Below are experts of layer 4 (counted from 0) of a mixture-of-experts language model. Rows are named router (the router's row for the expert), up (a neuron's input weights, with its number), down (a neuron's output weights, with its number) and show model dimensions 0-63. Each number is 200 + 30 x the weight over its row's rms, rounded and kept within 0 to 999.
After each expert's rows: "comes before" lists some tokens at least twice as common just after its tokens as in all text; "comes after" lists some tokens at least twice as common just before its tokens as in all text. This comes from a sample of Wikipedia text that the model never trained on. Tokens count by the router's weight.

# expert 29
router,169,184,210,229,180,231,217,220,243,178,163,208,207,241,214,241,156,215,215,224,130,177,268,226,195,172,175,206,196,248,188,216,176,247,170,167,201,166,192,260,156,203,176,139,227,259,190,165,187,263,197,249,219,179,190,213,176,157,216,230,232,222,213,204
up0,205,212,187,204,223,156,185,175,239,220,201,248,277,203,184,206,165,221,202,244,184,163,188,163,207,208,194,176,213,228,177,197,171,184,165,227,159,196,209,211,223,181,167,224,177,246,144,191,216,258,156,234,202,233,210,213,172,191,213,181,244,112,252,233
down0,210,192,238,198,137,194,164,178,178,139,164,182,182,170,186,228,167,157,189,147,237,149,191,220,187,181,201,192,221,189,205,190,184,190,212,173,199,175,185,202,212,180,200,237,176,204,225,121,205,206,208,156,257,187,203,248,240,170,144,183,179,214,195,214
comes before: "1", "2", "3", "4", "5", "9"
comes after: " |", "|", ";", " (", ":", " /"

# expert 5
router,173,156,176,211,192,189,208,224,236,191,181,208,223,240,255,208,184,236,207,268,145,179,216,168,183,154,160,218,205,200,131,209,159,223,178,207,195,191,180,224,192,172,177,162,215,206,195,185,197,236,187,237,186,164,176,199,174,196,218,224,193,211,208,187
up0,161,239,210,227,201,164,224,188,214,182,135,227,186,178,242,169,169,170,235,232,205,176,179,183,158,168,200,196,183,229,206,196,183,171,221,231,183,210,177,217,200,192,190,234,138,240,167,143,195,194,229,180,224,185,266,231,235,164,195,178,184,201,213,221
down0,227,182,191,234,204,208,211,178,198,196,217,238,233,183,226,171,259,151,211,162,147,187,178,190,191,170,154,191,165,237,198,188,208,169,177,284,191,211,181,253,265,194,190,189,164,241,191,218,170,149,207,175,207,242,200,201,233,231,134,174,213,190,220,229
comes before: " |", "0", "–", "7", "6", "."
comes after: "1", "2", "0", "9", "8", "3"

# expert 27
router,185,169,203,220,252,251,207,219,259,192,166,198,203,269,240,205,179,223,205,241,168,162,211,175,143,194,191,221,210,185,111,209,162,221,161,179,177,193,203,235,167,191,175,138,199,278,173,185,187,231,132,261,230,209,197,228,163,188,169,217,237,228,227,208
up0,234,146,223,181,228,185,194,233,203,183,214,241,221,187,236,211,226,172,164,205,218,134,204,169,203,137,206,226,242,170,175,287,205,190,158,193,218,220,199,232,200,211,205,173,192,261,150,180,193,295,190,218,154,235,199,201,137,244,192,264,221,206,223,186
down0,213,287,173,185,180,175,140,196,160,215,234,160,195,245,151,201,207,188,162,179,222,185,208,214,186,177,214,209,242,171,193,200,193,192,177,194,161,210,214,159,191,151,155,195,162,204,186,175,188,215,227,183,231,213,246,209,254,190,199,229,146,160,155,191
comes before: "-", "\n", "|", "==", "The", "==="
comes after: "\n", ".", "==", "-", " |", ")"

# expert 16
router,155,177,185,214,232,195,213,236,228,152,176,194,197,259,212,258,156,247,259,247,176,182,225,234,179,171,165,205,227,189,116,204,190,251,160,194,207,161,204,254,202,203,150,187,217,245,197,192,159,256,220,220,209,170,175,231,172,153,210,220,270,200,231,209
up0,255,150,207,236,213,183,150,200,273,228,192,182,189,196,127,224,209,199,208,210,182,248,213,177,205,208,214,159,220,194,257,247,186,278,198,179,208,222,169,205,193,237,203,179,269,208,183,196,192,216,188,186,186,161,186,135,255,200,215,181,187,214,239,180
down0,217,163,177,179,288,174,212,201,234,226,253,214,182,191,202,193,205,186,196,164,211,182,136,165,223,146,249,195,201,204,165,177,210,173,203,225,178,211,231,239,202,182,140,234,157,195,206,260,197,202,181,171,206,212,244,184,228,133,150,204,252,155,154,258
comes before: " ", "\n", " —", " +", " −", " A"
comes after: "\n", ")", "0", "3", "4", "6"

# expert 47
router,180,185,166,248,191,184,215,234,284,200,184,244,232,260,221,201,190,224,205,266,129,173,241,186,180,158,190,230,192,204,174,187,196,272,178,206,209,189,208,209,192,171,173,158,242,243,186,149,203,208,196,259,194,146,209,216,153,176,238,214,205,226,213,191
up0,135,193,159,215,193,194,204,247,238,230,178,263,218,173,221,202,141,200,196,210,197,231,234,189,186,210,173,256,200,208,162,219,217,198,199,222,160,198,234,223,228,231,190,154,225,252,181,167,227,124,237,190,199,204,182,227,210,241,189,174,200,183,215,195
down0,210,207,144,186,190,210,293,136,217,189,200,254,217,218,189,217,216,170,278,162,137,228,212,188,168,192,203,245,243,196,194,246,229,230,219,219,167,204,140,220,170,176,181,123,211,207,245,188,211,220,240,194,178,191,211,176,204,212,237,207,209,181,219,172
comes before: ",", ".", ")", " (", "7", "N"
comes after: "9", "0", "1", " in", ",", "2"

# expert 9
router,178,181,188,208,219,173,238,251,230,181,165,186,238,236,201,220,181,210,249,231,166,189,237,226,188,192,188,216,227,229,173,211,209,218,172,196,218,172,163,227,207,196,155,169,264,225,194,133,173,231,161,253,209,123,178,228,196,179,188,197,208,232,215,199
up0,197,220,167,172,196,212,180,295,227,222,173,213,209,197,246,190,219,190,252,215,176,218,252,235,218,183,212,173,190,178,180,179,204,187,209,233,179,215,202,238,212,194,192,162,243,232,169,149,159,176,214,184,164,194,185,201,195,230,209,219,209,200,209,270
down0,196,182,179,173,174,293,229,184,160,172,216,186,216,181,171,228,144,134,188,185,255,202,228,208,188,205,245,182,184,183,187,229,170,181,195,239,239,234,176,169,211,221,195,204,146,179,184,246,223,188,207,185,223,183,169,195,121,180,194,231,158,212,152,193
comes before: "\n", " The", " He", "5", " In", "3"
comes after: ".", "3", "4", "6", "5", "7"

# expert 8
router,188,201,196,201,189,201,195,208,251,174,179,186,187,254,204,234,200,250,213,249,168,180,232,221,189,211,149,175,213,196,170,228,196,232,188,172,211,162,184,273,188,228,147,174,224,198,196,195,159,247,173,243,239,169,123,201,187,185,209,227,234,210,242,167
up0,183,217,194,241,193,204,188,196,224,173,217,220,157,184,204,222,249,248,203,179,182,270,228,156,132,270,167,228,219,214,219,216,233,282,207,163,256,177,162,168,179,206,155,172,227,216,189,204,194,230,233,207,176,238,202,230,212,185,192,191,204,241,167,223
down0,229,169,241,231,220,233,185,160,170,201,196,208,136,194,195,163,191,180,230,215,203,247,211,180,205,242,212,187,188,241,211,240,175,209,162,160,167,239,223,196,222,181,185,149,191,166,270,269,161,171,200,232,170,249,183,166,196,214,215,148,183,166,180,202
comes before: "1", " |", "2", "0", "3", "4"
comes after: " ", " |", ";", "–", "%;", " /"

# expert 13
router,163,203,199,201,220,205,177,198,233,193,132,206,204,223,275,203,219,224,206,231,152,179,228,178,169,183,147,209,239,190,182,219,174,221,191,191,189,145,175,218,196,164,163,139,254,189,166,182,202,295,171,234,203,178,130,220,128,217,195,206,190,214,207,196
up0,165,189,207,249,218,199,197,248,194,194,137,137,221,145,188,155,245,213,200,238,155,219,199,177,213,214,173,234,184,269,153,246,207,199,206,164,204,196,146,196,201,205,224,178,231,189,202,229,212,225,189,136,196,191,224,183,208,146,211,254,210,284,162,188
down0,201,231,168,210,200,235,198,213,221,164,176,168,167,208,234,204,210,165,260,151,180,219,194,192,243,231,187,158,170,129,189,195,223,168,181,182,239,207,226,210,231,217,253,226,192,198,178,176,191,272,183,211,214,268,234,130,162,165,172,184,229,167,190,241
comes before: " |", "0", ".", "5", "3", "4"
comes after: " ", "1", "2", "3", "5", "4"

# expert 7
router,176,179,195,228,209,182,175,229,254,173,202,188,210,228,188,215,201,199,257,236,175,194,230,221,156,160,211,225,228,239,144,186,199,255,136,184,182,192,191,223,165,187,146,201,248,241,200,149,160,243,147,213,242,177,187,222,161,158,177,220,248,223,221,215
up0,199,186,187,213,225,177,220,192,167,228,188,209,204,212,235,183,176,184,255,162,160,162,208,208,163,241,213,163,251,189,249,190,162,218,193,221,212,129,188,277,193,208,156,194,197,177,181,166,184,193,210,229,189,220,188,219,162,106,250,225,187,178,185,246
down0,171,198,233,180,159,133,178,195,212,171,176,200,220,191,213,196,214,230,179,236,210,205,151,215,271,229,209,168,236,200,221,179,209,165,254,281,208,197,221,214,168,169,161,208,227,216,212,262,157,212,227,199,198,157,193,236,208,190,190,206,184,187,195,247
comes before: " ", "\n", "|", "-", "s", " —"
comes after: " |", ")", "0", "3", "7", "5"

# expert 19
router,197,191,175,231,245,232,205,231,265,191,199,221,225,257,223,223,171,211,213,234,163,171,222,203,176,200,192,199,199,186,131,197,199,264,141,196,228,189,196,242,183,164,172,162,238,258,203,185,173,264,162,232,203,189,200,264,149,131,176,205,238,212,214,238
up0,205,204,211,189,226,224,207,186,203,233,187,188,187,286,192,170,208,160,214,154,179,178,232,232,199,211,207,160,159,192,160,250,161,207,151,196,198,230,255,176,157,228,209,248,211,239,250,190,195,216,199,192,207,247,224,223,167,180,208,266,237,170,170,211
down0,197,229,219,196,240,156,183,226,199,200,168,250,183,186,215,167,205,226,198,273,222,212,165,198,169,166,210,192,195,197,189,218,255,157,151,226,177,190,181,204,242,182,214,203,207,209,193,207,219,250,206,195,183,272,186,225,161,216,200,173,211,177,189,186
comes before: "|", "\n", "-", " ", "==", "The"
comes after: " |", "\n", ".", ")", "==", " ="

# expert 39
router,171,168,165,203,235,236,208,232,220,177,182,207,228,296,239,217,187,207,248,252,170,167,212,214,180,205,181,224,231,212,152,224,202,198,147,172,149,210,207,244,184,201,163,147,211,238,178,189,136,279,214,252,244,169,121,206,194,128,190,256,236,200,233,168
up0,163,203,239,223,214,281,225,161,204,189,200,199,228,233,207,232,246,176,208,211,175,144,224,227,190,223,187,184,238,193,195,156,187,177,236,246,203,172,198,154,160,205,172,227,224,192,203,219,213,252,223,247,221,168,221,258,203,200,263,263,187,236,185,166
down0,185,171,208,193,205,215,202,185,228,201,245,228,172,193,206,209,211,183,150,187,204,246,211,169,133,209,198,180,213,228,238,190,164,265,219,222,229,169,235,236,170,150,193,247,228,182,255,218,169,156,217,201,145,219,223,162,118,195,215,188,206,233,191,178
comes before: ":", " |", "==", " ==", "===", " also"
comes after: "\n", "-", "|", "==", "===", "See"

# expert 2
router,145,189,172,193,266,216,210,223,213,155,190,175,236,303,200,212,201,220,204,247,185,202,208,217,162,153,187,244,249,226,189,185,195,205,152,177,197,154,199,197,191,174,174,166,206,227,186,160,167,247,181,205,209,169,140,249,182,179,197,238,264,205,187,148
up0,218,229,215,189,202,225,185,192,253,191,257,243,258,230,200,197,209,208,225,145,238,124,187,215,194,167,148,171,204,201,216,184,172,234,184,209,195,198,207,227,146,197,135,137,210,167,218,160,195,167,245,234,202,210,253,201,155,204,208,212,139,186,192,199
down0,236,212,208,226,188,232,240,190,165,192,233,238,182,203,213,182,155,212,183,244,178,202,206,258,133,166,177,129,153,161,246,200,250,215,180,167,118,222,210,208,194,203,183,236,226,208,184,156,166,180,250,171,174,157,174,238,241,243,163,205,225,240,221,191
comes before: " ", " |", " \"", " A", " Party", " Win"
comes after: "\n", "|", " of", " Party", " House", " University"

# expert 11
router,254,121,230,225,183,217,215,218,220,181,191,185,225,249,214,238,151,251,214,209,144,150,251,203,201,167,146,256,226,201,147,235,197,216,182,188,206,189,168,198,168,200,186,164,215,222,217,185,200,215,150,232,200,154,181,226,164,147,206,195,217,212,211,194
up0,249,181,187,178,231,231,183,168,190,223,215,225,214,198,192,226,194,252,233,189,188,175,210,206,226,148,224,225,193,209,173,213,119,213,199,161,220,118,150,238,224,206,187,229,203,206,206,211,155,179,172,238,168,201,215,256,172,193,230,210,225,179,203,236
down0,205,227,208,194,184,169,195,205,181,189,193,220,192,168,195,176,223,229,160,181,203,227,219,181,193,207,224,235,219,180,180,175,258,199,182,264,174,277,214,223,226,194,257,210,184,218,227,170,188,209,207,252,245,212,248,189,206,233,203,213,260,223,166,212
comes before: "–", "7", "4", "8", "6", "9"
comes after: "0", "9", "1", "8", "2", " V"

# expert 18
router,175,172,132,237,239,203,269,250,247,186,176,183,221,266,212,203,186,211,208,243,175,179,237,211,170,191,178,220,227,246,164,202,190,232,155,189,208,188,185,238,205,179,180,184,265,245,170,142,192,225,191,220,194,160,165,222,182,171,192,251,228,235,200,197
up0,213,220,211,205,197,204,241,178,206,175,209,186,195,169,268,217,158,225,172,246,223,206,193,210,149,188,159,174,167,174,169,243,219,199,163,229,166,188,167,230,206,191,174,205,220,224,171,163,226,181,202,196,169,159,230,218,203,231,162,161,224,246,214,123
down0,255,160,253,213,236,170,225,237,205,205,181,177,201,106,150,184,167,235,227,178,174,200,164,174,204,165,152,239,195,204,203,202,191,210,192,139,200,213,201,243,145,232,185,210,218,229,222,160,210,205,212,232,253,196,155,134,266,183,215,156,209,225,203,208
comes before: ")", "9", "1", "0", "),", "8"
comes after: " (", "1", "9", "–", "(", "/"